Experts of a small language model: vocabulary 8192.
Below are experts of layer 3 (counted from 0) of a mixture-of-experts language model. Rows are named gate (a neuron's input weights, with its number), up (a neuron's input weights, with its number), down (a neuron's output weights, with its number) and show model dimensions 256-511. Each number is 200 + 30 x the weight over its row's rms, rounded and kept within 0 to 999.
Before each expert's rows: "gets" lists some tokens that make up at least twice as much of what it gets as of all text; "raises" lists some tokens whose logits its average output raises strongly, later layers aside. This comes from a sample of Wikipedia text that the model never trained on. Tokens count by the router's weight.

# expert 12
gets: "|", "2", " The", "6", "=", "=="
raises: " and", " (", ",", " ", "-", "s"
gate0,193,184,190,159,208,185,180,183,180,180,226,190,257,192,210,173,198,217,188,197,210,169,214,179,173,190,277,205,231,208,202,149,256,221,134,232,195,221,218,180,219,185,197,206,155,206,213,198,179,191,214,224,228,211,192,231,169,217,215,256,234,197,266,183,246,204,192,266,207,205,175,218,211,170,142,186,262,239,215,208,202,184,193,175,170,217,138,184,191,211,203,181,194,199,241,232,151,193,140,139,231,161,214,227,213,248,179,231,217,162,174,188,141,241,199,215,178,157,171,200,181,184,222,220,174,184,216,172,221,216,231,177,168,293,199,181,215,178,211,219,149,171,162,226,238,182,206,242,190,185,196,166,178,167,257,229,197,200,172,228,153,218,157,172,226,212,203,209,165,174,215,222,217,216,210,226,165,194,220,181,226,197,164,194,187,221,159,174,176,226,186,175,178,187,187,238,202,159,169,179,173,231,202,163,189,174,246,220,165,231,206,197,197,141,216,189,180,205,242,184,206,225,210,180,205,178,200,192,215,242,203,226,183,185,161,207,171,226,223,206,224,174,224,211,143,203,242,163,165,224,147,192,225,212,214,170
up0,246,181,171,237,236,198,185,273,198,198,217,210,210,218,191,224,229,219,224,198,199,255,213,221,213,93,165,197,178,176,239,167,185,232,225,204,218,195,176,178,241,213,200,180,236,255,191,176,196,251,234,205,166,202,202,185,217,179,193,180,195,222,192,219,223,253,213,171,185,181,210,197,170,256,262,179,155,191,226,216,223,165,198,213,224,178,225,229,177,188,219,173,226,179,211,246,219,231,225,184,175,240,178,198,224,208,206,159,212,149,175,202,186,237,185,215,224,213,205,189,224,214,179,204,248,194,193,171,219,233,171,192,185,241,185,208,234,163,149,215,214,266,264,193,221,171,201,201,189,228,226,203,260,221,211,208,228,223,189,210,204,210,247,282,189,211,223,211,275,165,259,162,204,158,248,186,204,217,191,236,199,242,210,245,187,195,185,178,194,190,165,178,198,191,234,172,263,195,218,225,189,214,234,231,145,172,158,195,227,156,231,163,170,214,223,210,231,213,172,205,204,192,179,211,126,202,239,203,172,208,215,199,246,215,226,154,221,137,153,184,163,160,199,219,212,199,161,158,189,222,140,238,220,155,234,238
down0,223,235,160,213,195,205,267,207,194,261,212,182,161,232,196,211,210,190,192,180,224,205,129,187,228,219,204,180,175,213,209,187,221,166,171,228,174,110,213,178,238,228,180,237,145,203,221,221,197,205,232,204,154,182,194,173,264,209,207,196,273,205,188,183,216,222,229,197,217,201,219,248,219,268,142,190,224,208,164,200,189,235,177,218,241,197,166,178,246,199,238,186,207,214,178,166,235,221,148,199,183,212,163,211,250,200,214,208,196,209,229,157,183,210,190,162,198,218,169,181,262,144,174,143,219,211,142,193,171,136,253,196,216,200,233,184,210,243,184,212,250,207,219,242,136,225,216,245,275,245,199,241,216,213,215,245,209,225,200,189,215,208,237,179,239,141,205,236,180,141,224,214,189,183,139,173,229,225,186,240,166,159,205,141,206,169,245,243,181,179,188,198,186,182,212,225,187,203,170,179,201,207,162,208,225,167,215,201,134,210,242,154,179,192,227,220,249,201,225,224,206,214,247,181,170,202,214,221,247,208,235,191,180,200,191,195,180,242,165,198,174,199,176,225,171,179,147,192,169,188,197,258,228,160,195,178

# expert 6
gets: " ", ",", " S", " who", "er", " J"
raises: "lus", "og", ".", "lu", "ome"
gate0,162,177,217,214,138,182,252,179,230,200,212,197,207,170,200,177,213,177,242,179,229,210,208,275,190,195,205,205,183,195,198,262,197,206,195,166,211,192,207,207,173,245,184,141,215,193,191,158,225,162,205,213,190,174,190,243,198,199,169,143,204,192,215,190,174,209,167,247,181,216,240,225,210,214,239,191,151,215,218,229,215,173,210,197,203,206,215,232,140,151,187,222,135,162,234,176,185,186,220,220,179,146,202,227,226,187,202,201,192,143,216,230,168,163,246,192,172,211,275,204,186,232,161,169,232,235,190,203,140,226,209,180,205,264,186,229,236,176,203,194,172,223,211,169,168,189,173,206,211,179,162,229,224,160,173,222,146,164,244,195,217,233,216,181,198,189,195,195,265,210,210,195,186,172,204,210,191,184,140,242,223,165,220,206,224,199,219,202,188,162,215,155,165,202,191,186,207,182,134,128,242,182,177,221,220,156,207,192,138,203,179,209,219,209,181,139,178,154,210,213,198,202,193,224,226,223,260,179,212,249,147,226,191,182,171,241,208,202,164,228,184,210,232,198,194,216,240,135,178,193,167,174,216,197,238,142
up0,192,188,176,207,199,203,182,193,140,160,141,197,222,155,209,164,151,195,185,178,213,209,178,144,155,192,234,217,292,174,206,191,211,140,218,175,241,233,198,219,158,220,96,208,187,148,210,203,252,237,272,215,190,218,189,231,219,222,169,235,180,182,235,171,213,183,219,183,169,236,198,234,215,227,165,157,214,188,205,168,219,196,153,259,178,169,206,207,209,198,265,172,153,278,194,169,206,212,200,211,166,204,175,207,171,215,269,171,213,222,193,204,143,195,148,155,195,197,216,160,202,197,171,154,191,220,190,188,191,144,135,190,229,168,180,247,196,203,169,233,188,235,226,187,224,218,175,240,234,201,177,214,243,245,178,201,204,171,190,194,223,234,191,166,135,242,191,279,222,197,219,204,195,198,234,220,235,175,150,213,199,177,203,224,198,152,191,221,228,158,194,229,169,255,181,214,195,215,255,202,192,183,180,234,201,177,233,189,256,208,248,201,171,222,229,222,211,212,258,220,158,224,214,202,197,186,170,210,174,213,215,214,198,188,200,208,202,233,191,180,222,192,209,183,233,266,241,282,209,200,202,179,190,210,151,230
down0,259,200,232,181,238,222,265,163,165,197,252,185,224,183,240,223,215,166,209,218,222,221,190,222,210,173,220,174,218,190,229,185,163,227,167,205,213,189,158,143,143,165,178,190,292,143,239,141,199,173,163,197,192,177,217,175,194,233,273,217,228,166,247,196,214,195,155,252,241,243,199,238,219,191,237,226,131,138,246,154,219,177,178,179,179,154,159,220,157,227,169,175,198,218,207,206,206,194,181,168,214,214,224,211,201,184,180,201,138,150,205,266,212,242,216,169,218,156,208,230,193,201,169,105,143,190,198,143,202,211,200,184,242,193,175,198,213,241,146,187,196,154,223,206,179,196,236,210,197,215,155,145,272,216,192,264,184,245,195,214,211,297,200,176,178,157,250,151,150,210,184,213,180,201,172,193,234,177,155,197,233,196,204,163,212,197,186,224,135,213,144,190,173,175,160,241,195,204,181,146,193,216,204,205,221,296,213,209,170,244,154,228,235,255,220,199,193,171,214,266,217,162,203,215,182,173,208,216,202,244,210,207,216,150,193,191,156,161,208,198,157,181,226,223,201,161,200,205,128,206,198,172,270,218,227,167

# expert 8
gets: "\n", ")", " and", "d", "t", " then"
raises: "-", "\n", "|", " ", "S"
gate0,182,277,214,161,204,209,162,223,198,146,192,175,202,186,220,208,199,225,204,222,278,169,269,194,246,164,178,173,224,184,244,177,213,237,152,167,247,224,252,165,223,191,222,158,218,122,145,242,224,177,166,139,229,181,249,172,162,234,205,188,226,232,149,201,239,210,221,204,213,232,209,239,206,201,206,215,199,259,209,246,196,207,220,204,207,248,175,152,197,133,200,170,236,210,165,200,209,150,246,186,204,159,154,204,183,213,199,231,248,188,186,178,211,257,194,224,188,191,152,133,197,177,169,204,264,191,202,159,169,208,147,229,143,199,191,191,188,190,204,220,250,157,186,206,168,165,209,207,204,203,154,181,188,182,160,198,184,195,172,214,197,251,221,215,216,172,161,182,138,226,160,153,199,214,164,163,182,186,185,181,168,174,138,176,209,210,214,226,193,184,223,162,164,162,197,164,226,173,201,235,147,168,225,193,206,242,150,214,217,209,222,153,192,160,205,192,170,173,203,202,230,171,231,232,172,228,207,228,200,216,193,181,253,208,214,169,189,125,175,232,232,227,202,205,182,180,180,211,192,202,213,185,234,199,198,152
up0,179,219,244,162,202,197,185,218,195,148,193,174,208,185,207,190,184,175,235,243,248,204,221,181,205,146,193,196,207,170,277,181,245,261,147,194,245,227,193,159,224,203,232,161,214,159,126,225,199,176,165,143,231,172,176,194,195,228,202,175,240,294,195,187,255,203,228,197,207,210,173,214,225,219,188,262,178,287,209,208,224,230,206,164,186,197,153,153,178,147,178,221,242,204,143,219,217,177,231,182,230,147,177,195,235,224,244,205,255,208,182,152,198,282,220,221,155,170,149,191,200,240,147,248,238,199,216,168,233,201,110,237,166,199,228,201,204,185,218,193,221,189,183,199,185,193,208,214,196,179,206,246,205,191,182,224,164,172,196,175,205,230,204,232,215,215,178,208,149,239,203,202,195,183,186,198,170,155,203,144,166,173,155,239,217,193,232,194,195,160,240,175,226,154,202,125,245,149,203,230,161,209,232,179,206,238,143,204,207,184,201,192,212,148,195,200,213,122,145,222,212,159,220,190,118,217,208,197,214,261,179,230,252,239,193,202,173,161,188,220,201,237,176,162,245,208,159,195,179,202,191,202,231,207,216,185
down0,244,177,120,230,197,202,264,197,207,240,241,156,167,183,227,216,204,157,180,188,190,228,195,224,211,232,190,196,205,167,226,200,281,196,208,189,224,168,226,209,217,196,247,206,204,195,223,188,211,176,214,186,227,165,222,198,180,265,206,204,256,206,230,197,151,188,157,183,200,238,207,283,149,154,147,188,232,201,212,200,156,189,262,195,213,235,171,202,206,185,182,204,168,180,179,189,216,236,281,253,158,163,197,214,156,223,181,200,177,245,164,146,219,214,166,168,172,184,191,204,270,193,218,160,201,195,210,156,172,175,139,189,196,220,212,169,173,174,206,214,177,200,202,177,187,234,197,224,263,207,225,183,183,218,211,143,197,247,199,201,169,248,187,176,186,128,157,201,210,159,179,218,208,160,217,253,106,190,231,157,194,189,159,277,182,154,226,193,179,206,185,185,217,218,179,177,243,164,228,239,171,175,182,166,283,188,189,211,181,217,220,177,209,167,171,209,227,220,232,213,204,204,228,208,188,167,209,227,178,198,231,175,165,182,165,189,230,264,163,199,250,235,210,169,246,222,193,236,228,163,220,165,215,231,204,172

# expert 3
gets: " to", " of", " and", " M", ":", " N"
raises: "ing", "ed", "ent"
gate0,170,228,200,186,238,244,210,187,186,219,213,185,195,195,167,157,240,181,161,198,242,163,167,193,247,197,240,187,169,210,210,217,185,283,208,220,168,177,184,164,198,193,204,137,198,184,196,228,199,251,159,197,212,222,235,178,214,219,154,197,230,158,229,250,198,157,194,222,199,179,186,186,184,192,229,146,222,249,208,222,195,132,153,171,138,186,146,189,234,184,188,186,197,178,218,143,171,151,209,249,236,225,223,192,202,204,200,240,207,238,247,216,174,137,213,230,227,139,174,212,215,213,103,169,155,204,220,263,218,224,176,198,182,160,199,205,199,228,199,208,146,152,267,216,156,248,184,186,137,241,217,143,184,143,193,266,170,177,216,178,193,218,196,172,187,240,161,171,184,161,211,169,191,246,199,202,240,198,186,235,216,187,212,195,143,159,241,181,200,173,202,175,171,198,268,183,217,145,222,182,218,190,228,193,146,242,204,204,196,194,208,210,153,186,186,235,202,222,186,200,221,208,250,253,226,155,181,157,222,209,211,200,206,206,213,158,201,246,238,243,187,169,252,229,264,218,208,248,184,204,205,211,165,187,220,226
up0,172,269,188,208,141,218,209,190,180,236,181,226,193,178,203,155,215,161,214,212,153,134,203,256,228,229,209,217,186,199,182,273,171,236,208,234,156,269,189,209,214,212,179,218,201,256,259,166,224,250,199,212,194,206,205,226,196,168,152,193,250,199,133,198,206,187,238,151,211,224,164,215,206,180,197,171,211,242,231,244,184,182,172,198,205,133,203,196,255,126,198,216,207,169,226,194,190,168,138,160,249,165,142,192,184,212,142,194,183,226,226,194,171,206,191,218,236,249,230,192,219,188,164,199,225,195,246,223,170,166,221,240,189,207,201,204,217,186,189,211,250,197,236,142,195,237,186,188,223,289,203,249,195,192,282,193,197,164,155,205,198,154,192,186,200,204,204,201,235,191,173,187,181,183,227,217,190,178,185,230,194,201,222,167,223,184,146,196,170,172,145,210,228,196,213,186,199,192,212,173,217,220,169,190,237,173,155,223,157,166,159,199,214,170,184,177,170,253,227,133,224,242,195,258,194,213,182,228,171,238,198,198,223,192,165,154,190,141,230,147,155,192,197,240,208,199,233,214,208,259,166,230,206,215,178,209
down0,160,221,234,194,234,183,159,231,268,228,202,229,257,282,207,270,204,189,216,134,170,214,268,207,188,200,214,145,185,229,165,178,162,212,174,185,146,194,212,207,196,187,219,253,237,220,221,203,185,198,179,140,202,222,226,216,224,217,189,172,219,180,175,194,208,239,208,178,207,207,209,213,196,227,240,200,244,155,196,221,178,189,211,169,197,180,188,142,200,177,166,201,216,220,230,190,221,176,212,246,242,221,265,168,216,229,178,215,200,202,257,213,174,186,238,247,159,244,185,171,213,209,208,224,184,205,190,201,149,283,151,167,262,150,224,183,230,259,158,246,209,195,233,186,238,147,254,185,190,200,175,201,185,253,202,181,204,196,209,198,244,179,192,186,194,191,173,112,180,188,231,199,227,238,149,205,225,194,163,235,220,249,204,209,238,233,210,183,178,203,240,80,231,241,245,238,239,167,210,207,152,228,177,166,192,255,192,180,186,158,200,211,225,209,177,211,181,174,201,224,158,170,178,148,223,131,153,220,240,146,221,191,175,175,216,213,196,236,217,253,199,258,197,228,222,183,223,182,206,233,212,188,166,246,223,207

# expert 18
gets: "s", "0", "2", " in", "3", "%"
raises: "/", " (", ".", ",", ";", "-"
gate0,256,201,194,188,200,190,243,213,219,208,200,186,191,167,157,241,160,147,237,202,199,195,181,228,188,175,217,150,169,153,218,252,209,183,194,207,212,216,213,195,195,186,202,203,235,194,204,151,248,115,269,158,184,194,218,171,195,208,247,215,160,206,167,182,214,230,170,214,201,238,179,268,176,208,133,209,246,179,210,209,176,209,174,254,232,244,214,168,289,192,168,180,162,216,197,230,173,194,178,186,194,220,230,231,264,195,218,234,151,172,204,195,107,185,217,186,189,195,167,192,233,217,176,251,221,257,222,237,192,178,229,216,178,244,197,164,179,184,156,236,207,216,194,197,186,176,171,175,241,293,187,233,194,184,211,220,154,261,176,205,122,195,157,192,220,227,168,185,217,196,233,234,165,197,163,176,180,142,189,185,176,186,186,184,255,224,245,208,166,159,162,223,222,197,182,171,217,197,221,222,184,194,174,196,212,205,196,184,190,176,157,183,262,184,166,234,204,216,270,216,205,180,218,212,218,184,209,246,185,220,200,219,183,229,155,202,171,188,206,192,167,221,218,162,180,229,185,213,204,188,220,207,240,187,246,200
up0,231,212,219,213,129,185,247,197,206,189,180,184,228,178,129,179,210,132,203,208,203,188,190,217,183,197,218,155,129,195,227,248,273,235,208,218,183,227,235,224,160,184,197,240,241,210,197,142,231,199,232,190,148,219,188,195,186,245,237,245,186,178,199,223,184,211,172,239,190,163,201,268,187,195,193,202,225,144,175,234,250,209,236,222,212,198,170,139,233,227,166,199,212,221,249,204,134,167,254,187,213,196,223,205,182,108,186,180,144,196,234,162,174,209,194,169,182,179,181,236,164,206,189,217,210,215,185,275,172,237,186,222,181,187,158,195,206,216,188,238,179,203,227,188,221,137,146,197,185,242,185,187,201,177,219,153,167,200,205,193,160,205,197,207,227,238,182,203,212,226,175,226,182,226,203,220,228,232,191,241,226,223,148,142,252,217,242,195,162,201,201,219,182,245,212,260,188,161,247,183,198,179,216,197,200,178,177,179,206,118,157,123,208,216,159,235,248,145,265,222,215,189,226,229,180,160,194,187,206,169,250,219,193,234,170,179,222,200,205,213,123,173,209,161,171,194,206,226,182,251,224,153,156,232,252,189
down0,205,177,230,157,172,180,159,203,186,150,243,211,157,204,164,214,267,196,243,250,259,223,224,170,213,146,202,179,170,198,246,228,228,221,181,213,198,156,220,243,175,211,151,193,256,228,184,172,161,214,207,219,237,211,190,200,196,213,226,198,213,239,183,203,142,166,189,198,257,205,162,234,256,212,213,217,178,189,221,158,204,180,227,178,187,268,197,212,238,161,226,191,191,211,203,193,215,163,246,227,233,159,222,245,235,208,201,200,174,221,197,223,188,142,200,166,201,206,139,167,145,202,225,224,216,225,186,183,176,213,226,203,210,203,177,184,247,167,220,241,199,191,192,231,265,225,199,133,224,175,190,194,223,231,185,221,232,242,191,192,132,203,193,197,187,212,266,182,138,173,250,192,223,215,206,236,259,209,178,249,190,197,158,204,220,200,195,193,212,221,151,276,198,215,185,185,200,185,244,158,180,192,211,218,213,227,195,167,206,229,187,203,151,217,180,192,218,229,162,208,196,181,254,171,174,218,189,172,214,194,200,180,223,192,225,156,159,191,213,203,236,167,232,167,262,179,197,273,197,162,160,150,165,232,187,183

# expert 19
gets: "1", " |", "0", "ed", ")", " on"
raises: "-", ",", ".", " (", " ", "\n"
gate0,157,239,214,168,199,210,246,196,217,199,215,204,259,188,220,196,177,176,178,196,243,173,169,214,189,194,242,145,259,196,183,150,250,229,180,193,206,200,238,181,193,260,182,242,251,182,154,221,211,207,192,206,206,202,198,233,186,197,270,212,207,191,215,150,241,219,166,240,235,152,195,209,183,166,237,218,237,215,154,182,210,158,171,239,228,185,210,187,197,186,229,250,175,235,192,194,221,205,200,231,243,154,175,257,126,186,208,198,200,171,254,204,174,182,160,244,182,175,200,207,195,193,210,225,233,204,198,184,177,223,218,196,201,225,221,224,232,206,176,241,231,180,159,183,192,150,170,197,264,192,163,177,220,204,173,169,216,179,231,202,168,189,172,200,245,210,152,162,168,209,196,170,191,242,187,171,144,210,166,215,204,232,172,235,159,198,210,219,186,190,222,206,212,193,200,225,229,195,220,203,205,193,209,148,204,232,150,177,226,193,227,203,148,214,197,216,201,159,226,219,202,172,202,204,205,196,212,135,198,169,173,239,197,229,201,175,171,173,193,149,229,173,266,212,236,209,245,187,212,251,170,188,201,195,210,185
up0,205,237,226,147,194,172,172,214,239,184,195,108,196,196,258,168,245,144,182,174,219,231,137,176,144,225,193,167,195,169,205,210,238,192,197,190,149,203,159,152,188,164,168,173,299,228,250,168,198,191,198,218,179,190,135,185,165,218,168,209,209,253,167,220,192,136,244,204,185,241,234,212,223,224,194,133,171,187,238,165,198,220,206,248,205,181,213,116,234,207,210,186,213,199,223,215,197,194,189,196,203,206,198,251,154,213,252,210,195,166,183,203,180,238,179,161,197,191,175,187,235,208,172,178,206,184,224,156,161,225,186,141,272,198,213,188,214,203,200,179,201,216,181,196,174,136,158,235,206,207,162,211,208,176,223,272,204,218,214,241,200,206,165,192,210,192,200,237,169,194,176,223,212,166,239,159,206,264,175,260,210,239,201,167,222,261,204,139,207,212,220,207,189,166,205,220,214,179,233,243,212,211,145,234,197,200,205,203,232,223,195,172,202,229,197,227,168,203,220,190,200,177,139,243,155,173,193,231,247,201,218,198,178,206,185,174,198,210,199,224,214,146,221,200,195,228,219,263,190,207,214,217,250,211,257,180
down0,222,152,229,190,224,196,202,170,215,226,191,218,254,237,227,178,199,228,207,196,156,206,199,220,202,107,200,191,178,160,205,172,194,242,146,244,253,187,210,226,227,225,198,211,250,184,142,207,209,223,147,199,192,197,168,197,193,152,236,182,204,212,225,162,186,208,215,217,203,226,200,210,183,220,183,189,230,197,160,174,228,202,210,207,209,144,218,174,203,193,148,151,147,219,162,229,186,215,249,178,209,216,169,203,222,207,205,189,181,171,176,203,224,199,234,233,207,175,192,207,241,146,159,213,186,214,214,196,187,159,227,214,210,258,150,177,221,160,270,236,228,216,223,200,180,174,186,160,230,204,183,202,220,251,202,199,212,267,212,269,195,203,194,198,181,209,207,174,163,187,172,192,222,170,211,210,263,195,137,218,205,182,195,190,208,236,241,208,182,237,180,178,171,145,199,233,248,180,152,187,157,195,202,190,209,209,96,208,155,203,222,231,238,213,199,212,198,191,163,256,217,200,198,168,199,197,210,199,126,177,183,166,177,188,210,231,219,248,221,200,188,178,210,184,151,182,230,195,223,182,235,164,187,163,210,166